Below are experts of layer 5 (counted from 0) of a mixture-of-experts language model. Rows are named router (the router's row for the expert), gate (a neuron's input weights, with its number), up (a neuron's input weights, with its number) and show model dimensions 0-127. Each number is 200 + 20 x the weight over its row's rms, rounded and kept within 0 to 999.
Before each expert's rows: a language model's description of what the expert responds to. This comes from a sample of Wikipedia text that the model never trained on.

# expert 18
What it handles: Capital initials of names. Capital letters opening proper-noun words after a preceding word, e.g. Real S-alt Lake, West S-eries, U.S. S-enator, F-ourier.
router,190,211,187,184,212,208,191,187,188,194,222,221,200,239,192,223,186,145,209,202,228,207,214,244,184,185,188,182,233,179,226,224,200,220,199,206,217,182,210,187,198,214,205,190,208,213,188,184,177,224,189,190,221,205,230,217,204,201,212,170,221,236,189,214,224,196,186,185,160,196,213,191,215,194,195,184,204,193,196,234,157,177,171,189,235,200,169,176,220,204,188,185,186,232,207,184,228,176,203,214,210,195,184,150,192,250,206,217,206,174,207,197,203,190,190,214,159,206,207,172,204,162,209,207,152,206,204,177
gate1,212,192,207,165,186,192,204,231,179,198,199,204,185,216,219,162,165,180,218,223,207,202,208,195,218,215,192,186,187,173,189,195,206,225,219,244,163,195,194,206,211,191,189,223,221,189,205,157,206,202,212,193,256,217,176,229,217,200,187,188,177,204,216,205,190,207,219,187,195,158,196,177,240,228,228,187,211,210,221,183,179,195,175,196,229,179,228,181,168,199,223,194,218,183,180,198,205,183,219,217,189,191,207,207,214,248,228,184,191,162,224,183,191,244,202,205,212,163,195,220,188,202,167,204,180,168,200,197
up1,176,215,180,207,197,171,174,191,194,180,189,184,185,219,235,205,242,228,189,202,226,208,163,212,242,180,212,209,198,201,169,186,198,211,212,184,223,189,211,194,185,194,223,178,185,217,253,214,196,203,197,205,197,170,198,190,214,213,213,184,202,213,185,214,196,184,211,184,186,208,204,228,170,159,213,204,209,201,186,237,196,158,148,229,216,186,219,175,208,229,160,218,212,228,187,196,205,185,164,204,187,175,169,200,208,204,209,220,199,140,202,193,227,213,217,214,181,179,198,183,205,207,199,203,218,231,183,186

# expert 10
What it handles: Function words, clause links. Common function words joining clauses, like and, was, is, that, which, were, also, often after a comma or pronoun.
router,201,192,199,207,211,237,208,166,227,199,212,170,189,202,206,207,200,184,183,195,215,190,219,195,177,191,191,226,230,238,226,199,195,218,199,176,238,179,201,196,170,177,189,204,200,216,203,178,218,209,236,201,189,189,217,226,171,187,139,169,193,212,232,210,220,208,169,230,180,185,202,174,199,212,187,174,198,186,169,237,200,200,192,225,198,198,179,220,225,174,195,223,186,212,183,197,201,226,204,199,188,212,162,175,208,226,228,185,161,178,208,199,160,178,192,173,168,215,199,160,216,196,198,196,182,191,203,232
gate4,212,218,202,230,189,168,189,202,206,176,200,263,213,195,183,208,220,187,203,208,212,198,217,201,218,207,184,210,192,151,220,178,208,232,218,182,215,264,208,204,206,230,196,203,157,237,174,222,203,207,207,182,192,209,204,187,200,206,196,218,210,199,205,235,224,172,195,200,223,210,184,209,224,220,216,192,178,172,238,209,208,177,219,234,194,195,195,195,217,233,174,235,223,221,174,210,209,184,204,190,215,230,201,201,220,195,177,227,226,206,168,221,169,198,218,194,201,218,210,225,166,191,199,212,193,181,189,230
up4,228,197,204,162,218,217,213,186,176,208,153,189,195,210,212,220,199,189,239,211,208,200,194,194,199,183,169,168,189,175,183,173,244,165,195,190,224,197,200,175,209,183,204,191,209,199,183,209,209,191,181,230,170,161,228,184,166,238,186,222,230,223,188,183,197,211,206,211,168,201,198,202,246,223,200,195,228,218,199,199,183,194,187,182,175,219,191,219,225,233,184,199,176,185,215,193,185,196,181,189,199,211,199,203,211,209,200,207,212,242,225,201,206,195,220,212,196,215,242,171,226,239,145,210,187,206,197,198

# expert 9
What it handles: Definite article "the". The words the/The after prepositions or at sentence start, plus the piece ver in sovereign, government, universe, revered.
router,244,199,188,213,199,199,182,179,225,182,219,207,189,215,211,161,201,218,214,182,187,187,206,192,190,211,223,224,248,237,226,198,143,197,216,234,188,197,189,233,199,234,179,175,228,229,206,167,184,191,203,214,206,200,240,202,157,179,169,183,214,206,217,231,218,204,176,210,207,208,219,164,206,202,212,165,179,221,187,227,213,212,215,225,215,191,183,187,212,192,189,209,186,228,189,204,182,195,193,246,188,204,194,219,189,213,187,197,171,205,220,192,206,167,181,179,156,193,199,193,180,191,212,196,186,219,197,209
gate4,219,207,223,194,182,186,189,206,156,165,201,169,208,225,227,264,186,193,220,208,184,199,184,206,163,201,228,166,210,201,177,198,221,174,196,160,185,199,202,163,181,188,221,191,215,205,224,196,197,192,200,217,194,182,185,170,221,204,232,214,168,197,178,215,206,183,157,226,227,196,178,195,199,233,203,187,178,191,186,234,203,211,195,188,184,203,197,202,185,239,236,170,194,194,187,204,211,194,198,204,180,178,210,198,205,248,193,172,214,221,193,211,250,189,210,175,187,189,211,205,220,235,205,198,218,193,208,185
up4,193,190,199,199,219,195,167,221,205,217,198,214,202,208,193,230,219,203,244,218,177,208,197,206,214,205,204,189,144,234,220,204,189,210,216,205,189,221,213,222,196,191,206,200,166,178,184,175,204,203,188,194,160,200,205,173,204,202,214,230,185,213,169,216,201,198,189,242,194,199,183,209,204,195,211,167,214,174,201,178,216,216,181,204,214,210,192,211,147,202,180,210,235,192,195,170,217,188,205,210,200,198,209,198,209,212,184,194,191,160,264,231,223,223,162,218,196,237,155,187,221,188,195,165,174,168,203,212

# expert 6
What it handles: Spaces and taxonomy lists. Bare space and line-break tokens in prose and lists, plus taxonomy infobox fields such as Subphylum, Subclass, Binomial name.
router,215,190,236,186,203,232,191,181,189,209,184,202,207,191,222,207,174,204,172,201,229,196,219,231,186,197,186,183,253,221,224,241,184,205,199,190,208,183,233,196,196,207,190,204,213,219,184,203,207,206,237,254,201,177,200,205,134,207,193,195,216,209,257,198,231,212,186,210,194,181,187,200,230,205,231,168,191,213,207,191,155,190,200,197,211,211,203,213,218,205,210,175,225,200,213,183,179,189,203,204,173,222,221,199,174,223,195,166,182,189,207,198,215,219,206,204,207,185,218,200,197,145,213,211,168,217,199,204
gate6,214,172,200,205,199,192,188,183,193,231,180,165,194,196,171,199,175,203,211,144,209,221,228,197,209,221,209,164,220,228,212,194,192,210,223,197,189,195,199,195,208,238,191,219,211,177,189,204,211,210,158,187,234,190,232,185,221,190,167,213,197,206,208,199,217,207,180,206,206,182,156,188,190,207,220,201,200,178,219,217,193,221,191,184,190,183,228,211,225,220,225,199,193,196,177,166,206,176,223,198,224,198,196,183,189,173,257,216,165,195,177,170,241,213,203,225,218,200,221,214,213,156,179,184,211,192,237,189
up6,215,158,177,188,166,197,219,190,225,211,204,217,147,186,174,211,185,258,231,167,203,179,185,205,225,175,202,210,179,237,199,182,205,152,179,199,193,194,192,176,209,214,183,217,198,209,179,215,226,205,194,226,220,146,200,189,160,227,212,205,189,186,176,200,159,206,206,180,206,214,190,209,183,204,202,214,178,184,215,223,200,180,194,200,183,195,163,214,198,212,175,194,229,215,192,199,179,181,197,206,210,179,214,219,219,194,173,197,210,222,204,211,196,228,197,226,155,217,173,198,200,201,186,215,219,207,218,229